Weights of a small mixture-of-experts language model, trained from scratch on English Wikipedia.
Experts: 192 experts in each of 12 layers, 80 ReLU neurons an expert, 3 picks a token, a sigmoid router.
Training: a variant of Muon for the experts, 500M tokens.
Below are experts of layer 11 (counted from 0) of a mixture-of-experts language model. Rows are named router (the router's row for the expert), up (a neuron's input weights, with its number) and show model dimensions 0-159. Each number is 128 + 32 x the weight over its row's rms, rounded and kept within 0 to 255.
After each expert's rows: "mostly gets" lists some tokens that are sent to it at least half of the time. This comes from a sample of Wikipedia text that the model never trained on.

# expert 66
router [156 110 164  56 129 101 125 100 101  91 100 179 123 151 134 124  79 194  90 105  88 183 130 177 112 129 106 125  87 190 131 134 131 161 104  98 124 125 114 145 115 109  93 120  83 170  93  85 130  86 114 141 145  77 121 148 142 138 110 104 152  95 110 135  99  61 130 105  99 142  74 108 148 145 124 102 180 164 128 193 150 156 160  92 154  24 155 159 127 139  83 158 143 113 167 176 126 204 121 164  84 141 166 113 131 126 120 162 154 100 120 153 130 115 200 179 113 117 142  68 117 115  72 131 109 113 104 112 137 192 146 133 140 158 145 143 113 183 115 121 112 181 159 122 121 169  80 110 179 102 122 178 119  84 141 158 174 164 150 130]
up0 [157  83 189 178  93 163 127 138 194 122  92 141 105 112 125 115 122 153 122 164 125 111 114 146 160  39 115 149 156 138 148 175 110 175 118  99  75 138  67  92 115 135 121 149  77 143 125 126 124 178 104 136  61 127 115 120 140  82 166  98  94  89 114 121 136 140  94 201 108 150 112 147 142 115 153  85  75 162 147 150 119  47  79 139 113  80 118  99 145 117 108 124 134 143 133 113 136 127 116 112  87  91 122 122 159 135 114 149 152 139 145 121  97 144 186 170 160  81  89 135 136 159 154  84 107 143  67 100  89 165 132  79  55 147 140 123 140  48 141 132 146 104 111 102 188  80 129  91 169  93 134 188  95 203 102 118 120 137  84 139]
mostly gets: "ington", "shire", "ford", "ampton", "incoln", "bury"

# expert 16
router [101 112 163  82 137  90 147  91 110 138  90 138 111 156 107 148 148 101 126  62 114 133 126 124 123 191 108 101 101 177 145 130 117 102 126  69 138 114 103 196  91 147 131 141 102 175  95 148  26 112 115 120 170 102 126 154 122  96 140 154 105 130 106  76 134 163  98 111 139  57  91 159  91 122  96 109  73 164 140  83 127 189 108 156 135 108 159 192 127 178 175 152  90 133 165 183 125 155 150  83  98 213 120  61 112 153  90 142 136 106 109 138 145  73 129 154 158 101 147  89 105 190 154 122  81 127  91  52 100 192 167  76 115 121 108 152 118 116 135 158 104 108 139 111 138 152 150 144 147 161  96 155 104 129 147 113 103 148 124 132]
up0 [ 89 103  75 156 117 120 159 108 155 139 185  98 181 135 149 132 183 164 110 121 162 127 107 135 157 138 120  97 104 154 105  78  75  99 199 145 143  99 168 130 162 142 119 176 107 139  87 111  94 149 191 162 133 100 112  90 100 116 104 103  73 165 155  61 102 178 175  89 107 102 121  78 158 195  76 138 125 124 136 104 129  99 174 107 109  77 113  93 114 145 147 154 179 130 149 124 166 133 117 110  92 109 131  55 147 133 116 166 177 151 136 127 125 113 156 155  92 132 176 136 158 113 136 151 114 156 149 110 104 152 233 154 124 127 160 105 167 130 139  94 133 193 128 151 159 162 160  97 190 158 135 177  84 129 140 106 115 176 102 181]
mostly gets: " (M", "-M", " rem", "erm", " and M", " of M"

# expert 91
router [157 140 162  61 131  75 155 137 105 148 130 153 146 135 106  66 130 139 136 121  81 157 115 156 130 121 113 137 174 215 165 156 145 131 122 112 126  86 103 184 120  81  93  66  43 140 100  70 110 105 139 159 131 125 158 142 138 148 120 134 104 111  86 126 144 175 132 115 110  98  98 154 157 172  82  87  98 169  91 145 143 142 173 178 151  89 180 158 107 137 166 152 201  83 153 156 155 159 151 113  91 120 139  48 101 160 125 125 184 108 189 135 128 132 165 123 100  93 163  93 189 109  82 154 104 195 119  67 149 125 178 142 134 187 177 135  80  91 146 119 133 131  96 140 142 173 117 108 126 118 125 122 137  85 121 132 125 139  98 121]
up0 [124 104 159  90 168 145  80 138 101  98 120  83 109 143 135 129 145  92  86 177  95 132  61 123  10 186 103 114 143 138  77 120 147 145 109 100 172 102 122 133  79 135 127  46  59 151 124 118 155  80 108 140 135 127 201 133 122 121 127 106 159 206  92 137  96 107 121 128 114 130  97 126 113 119 124  67 137 132 149 123 158 141 117 125 147  87 133 109 148 122 185 142  98  85 150 117 111 118 140  98 150 127  73 176 187 160  73 139 202 146 201 155 135 142 171 121 143 106 112 139 156  57 106 148 149 171 176 119 128 145 150 120 131 129 155 128 126 121 134  94  62 148  89 152 160 142 110 112 150  61 173 148  98 105 133 104  82 138 134 123]
mostly gets: " wife", " father", " of them", " mother", " son", "while"

# expert 46
router [175 137 164  95 154 114 155 118 104  29 111 143 137 160 160 110 100 127 163  84 118 131 151 101  99 120 114 144 148 152 155 164 127  62  78 156 153 131 149 132 111 112 136 105 104 122 129 104  96 104  72 154 159 114 119 188  98 114 120 157 175  80 124  80 152 152 138 137 151 135  69 133  67 135 113 100 111 174 138 120 138 153 143 110 159  92 103 200 165 167 137 173 137 138 107  84 133 148 164 107 155 157 179  81 137 131 123 100 130  91 151 194 118  79 163 205  86 115  66  82 114 149  93 107 123  74 140 143 129 160 166 123  98 172 105 110 134 166 107 109 131  68 150 102 168 187  65 104 141 128 139  99 139  79 165  72 153 183 123 100]
up0 [204 158 139 144  78  88 131 165 158  59 176 148 150  78 110 165 128 133 123  97 103  68 124 142 138 183 116  88 136 118 137  84 160 109 125 125 172 115 105 179 102 104  96 132  79  69  85 124 126 114 134 134 113 112 129 141 191  72 111 137  97 103 155 165 123 107 118  87 162 177 140 104 108  98 162 116 107 178 160 147 122 173 132 169 116 119 164 178  96 157  95 209 116 170 152 109 133 167 110  94  87 158 116  55  94 121 103 138 139  89  99  95 179 148 125 142  96 140 109  94 120 145 118 144 176 164 123 181 133 119 151 166 114 146  58 150  95  92  61 183 136  93  84 116  89 111 182 125 141 146  96 134 138 108 121 168 142 118 183 102]
mostly gets: " Win | ", "|  | ", "| ", " | Win | ", "=== ", "- "

# expert 44
router [167 151 202 132 163 126  80  92 133 126  95 148 128 101 121 103 134 179  89 137  99 170 106 128 107 137 128 100 159 106 155 165 101 102 165 143 112 181 113 203 128 112 111 160  89 144 125 133  71 100  53 140 128 158 131 154 183  88 173 137 109 128 118 104  72 144  77 169 132 143 110 157 183 143 126  94 141 169 126 146 121 127 175 154 120  68 185 109 144 133 154 131 105  98 115 172 178  94 178 148 105 121 150 115 108 183  98 164 132  76 152 141 169 111 117 220  37 134 157  99 153 137  82 101 188 116 159  82 106 155 118 118 154 172 135 188 151 126  96 144 154 114 156  82 120 163  57 150 122 131 115 139 128 101 144 129 166 121 108 137]
up0 [169  86 124 119 140 112 130 167 125 114 148 125 182 127 104 137 124 189 110 147 201 122 142 152  57 153  87  66 118 146 161 153 185 123 115 112  56 202 142  99  90 127 124 149 103 178 134 124 117 100  89 141 142 120 191 147 120 129 109 122 126 207 140  82  77 107  91 138 144  60 188 130 152  64 139 132 164 180 138 100 132 115 171  95 113  87 147 167 154 118  99 135 100 113 161  68 110 121 180 115 190 135 146 151 131 127 117  83 166  73 156 144  99 131 114  89 105 132 161 172 140 129 141 171  86 109 178 108 177 115 150 130 116 108 105 143 129 218 132 164 135 152 106  94 112 104 104 176 194 137 104 132  97 117 159 128 144 118 146 147]
mostly gets: " per", " inter", " pre", " Inter", " Per", " Pre"

# expert 26
router [127  99 139 114 165 141  85  85  79 102 137 202  86 119  89  97 130 167  80  97 115 145 100 177 126  97  72 120 140 193 118 142  97 117 121 146  68 110 107 139  94  61 101 158  76 163  74 143 104  56 147 155 143  86 105 141 129 141 132 131 151 153 116 125 115 152 135 121 136  92 100 103 143 168 111 120 108 136 144 173 115  90 147 159 139  33 186 148 149 100 112 139 114 126 164 135 145 149 100 125 190 148 153 115 173 106 184 130 143  33 186 140 122 155 124 136 137 104 129 111 141  94 117 146 178 129  94 144 128 133 174 107  68 123 127 174 114 117  93 112  94 181 195  78  99 152 130 107 179 121 163 133 159  77 158 133 148 128  72 158]
up0 [124 160  82 131 177  86 100 120 127 160 111 111  85 159 101 122  92 136 137  80 124 147  76 144 122 186 136 140 109 104 123  62 132 124 133 177 129 115 151 120 115  96 137 130 118 152 144 141 105  75 164 130 160 140 115  64 168 145  79 192 181 149  95 148 151  99 113 114 177  91 186 195 122 148  97 104  91 148 159 147 175 110 129 178  63  43 172 153 185 113 156 131 168 128 123 120 169 142 155 120 123 105  45 175 128 155  64 199 120  96 127 106  70 109 123 127 106 137 132 110 108 123  78 120 110 129  71 144 160 123 170  99  92 160 100 124 177  80 128 160 137 148 150 118 152 130  80 148 152 110  67 165 118 121 146 141 102 119 158 170]
mostly gets: "ō", "HN", "iang", "ao", "aki", " Singh"

# expert 102
router [150 107 143 104 163 121 120  83 129 121  77 182 111 135 104 126 155 171  85  88 104 149 128 175  95  90  71  60 121 182 134 157 124 138 126  81 154  97 135 125  91  85  86 103  81 134  62 129 145  40 119 150 180 117 139 142 150  94 108 132 160 143 100 123 103 111 158  70 101 126  98 138 132 167  87 115 177 148 156 165 149 158 195 136 142   0 166 163 136 133 150 122 157 113 197 130 142 206 123 158 142 140 159 126 135 115 129 145 161  93 130 141 175 130 155 155  76 145 138 126 171 148 126 136 130 115  77 149 143 125 197 131 157 129 138 149 127 116 159 135  98 167 142 143 118 186  87  66 163 140 160 162 125 130 169 113 152 145 136 126]
up0 [ 68 162 140 146 143 157  99 115 113 109 123 125 103  67 117 136 115 121 136 171 133 168 112 117 134 200 161 152 152 146 185 141 105 117  95 128 184 125 100 108 101 116  99  88  82  72 138  96  86 187 150 177 166  80 119  80 143 103  97 116 172 102 121  75 136 145  96  66  81  89 183 164 169  79 118  82  85 135 112 184 114 145 117 112 110 145 125 164 140 135  99 104  69 144 106 147 167 115  88 122 102 198 110 174 140 129 130 146  92 146 125 128 156 154  81 111  66 151 111 164 133 116 161 144 134 139 161 216 156 154 110 117 131 156 149 107 180 140 145  51 136 130 143  75 160 152 128 129 159 149  89 102 146 138  55 142 118  66 132 145]
mostly gets: ", California", " Creek", "lahoma", "hio", " Mexico", " Colorado"

# expert 82
router [143 132 156  96 138  79 161  35 129 127 159 132 113 120  92 116 135 149 108 125  85 160 104 166 105 142 125 100 128 190 114 137 162 142 123 105 101 124  93 125 111  98 107 111  90 135  99 111 115 115  87 151 158 189 133 130 147 135  92 116 139 118  55 137  97 105 167 115  97  79 100 118 121 145 112  31  90 147 126 139  99 159 174 154 124  98 167 166 143 143 174 163 184 122 134 167 183 188 199 120 113 143 140  90 134 117 151 135 153 114 169 177 188 128 144 168  58 107 162 135 178 140  95 137 148 133  90 100 129 161 171 120 139 134 104 116  75 167 157 145  72 160 189  91 130 150 120  46  93  99 103 161 178  96 161 139  86  94 138 154]
up0 [154 155  91 140  72 106  91 150  78 148 176 113 136 203 176 128 119 125 150 116 134 146 120  88 134 151 137 112 114  89 196 107 137  93 128 143 129 140 146  93 114  87 135 110 116 138  97 169 136 100 108 134 133 129 188 106 168 147 151 203 159 106  71  97 136 134 181 114 120 156  97  79 162 103 176 101  94 170 105  92 162  67 126  81 108 150 173 131 111 150 144 159 116 153 171  95 146 141 169 160 150 170  94 117 192 102 160 128 108 125 182 119 168 115 170 196 101 176 139 182 169 183 125 147 160  75 162 175 184 119 142 144 136 155 126 141 140 135 134 140  97  95 127  74 170 183 122 143  55 162 163 146 152 106 168 111 109  86 160 144]
mostly gets: " However", " In addition", "while", " Later", ", however", " Also"

# expert 123
router [139  69 197  97 199 125 182  86  86 154 123 116  93 145 128  96 137 143 104 116  68 138 120 134 129 179 130 128 134 139 133 112 155 143 139 108 108 127 134 200 103 129 129  72 132 173  55 144 109 118 144 163 180 128 143 150 119 123 143 130  72 115  89  84 133 127 131 128 124 113  95 165  84 174 103  56  60 144 127 156 100 141 144 113 134 138 136 153 142 179 131 127  76 174 133 180 147 165 115 106 117 214 194 116  93 169 148 175 171  75 137 209 174 112 147  97 140 150 141  85 122 209 155 178 107 134 153 131 124 144 163 121 104 184 136 143  70  81 138 115 108 131 131 112 161 140 169 121  99 149 113  84 122 136 121 120 151 147 142 173]
up0 [188 110  96 127 159 134 133 171 176 138  96 121 104 107 127 144  70 110 102 101 105 136  86 113 110 144  87 133 145 211  91  92 142 143  66 115 162 105  71 108 127 148 129 156  92 108 107 132  58 153  83 125 145  93 153 159 165  46 114 121 150 113 165 124 108 149 108 132  71 176 149 120 130  76 148 183 142 131 155 166 168 132 221 125 121 111 182 138 144 161  92 118 131 134 147 119 129 154  66 129 143 130 106 158 107 181 169 116  95 142 100 138 188 214 135  89 155 161 213 145  81 150 137 206 107 117 131  95 159 124 147 114 109 124 100 113 164  82 129 124 138 126 151  95 130 148 136 125 130  90 111 116  98 104 149 119 194 159 108 137]
mostly gets: " \"S", ", R", " (D", " \"L", " \"P", " \"W"

# expert 14
router [128 132 141  62  96  79 137 129 117  94 103 174  94 150 147 141 117 160 104  76 117 133  85 125 101 113 119 148  69 183 208 124 135 105 124 111  94 136 132 146 102 124 137 138  66 157  69 148 108 107  78 152 138 107 102 175 160 105 122 181 106  89  46 132 117 185 153  74  97 111 125 133  97 162 122  92 108 140 169 164 147 128 133 133 122  69 208 173 116 126 100 127 120 130 159 128 129 133 128 141 121 176 150  89 182 117 123 211 177  92 165 107 163  91 138 167  86 138 128  96 102 169 130 142 135  96  71  36 110 183 170 136 104 133 125 152 146 145 126 120 150 160 118 140 116 141 131 126 124 166 126 111 145  34 131 149 157 113  93 171]
up0 [163 127 103  91 141  92 141 128  14 107 138 146 138 120 138 115 101 114 208 112 135 108  92  94 110  99 151  78 107  72 116 117 135 102 133 113 154 159 133 127 111 118 156 114  64 128  95 136 132 118 124 123 115 120 160 180 109 189  98 105 122  86  61  90 164 150 151  88 114 163 178 139 110 143 171 144 147 167 185 112 201 174 149 184 130 159 104 210 110  99 127 174 110 150 114 131 140 163 143 115 170 130 126 137 216 159  47 138 172 112 142 123 113  88 113 158 134 173 198 133 142 144  78 153 118 149  83 115 161 128 161 133 123  90 147 137 133 145  94 123 147 140 100  98 161 112 112 114 114 120 188 149 113  96 161 161 147 138  79 176]
mostly gets: " elected", "ember of the", " served as", " member of the", " was appointed", " appointed"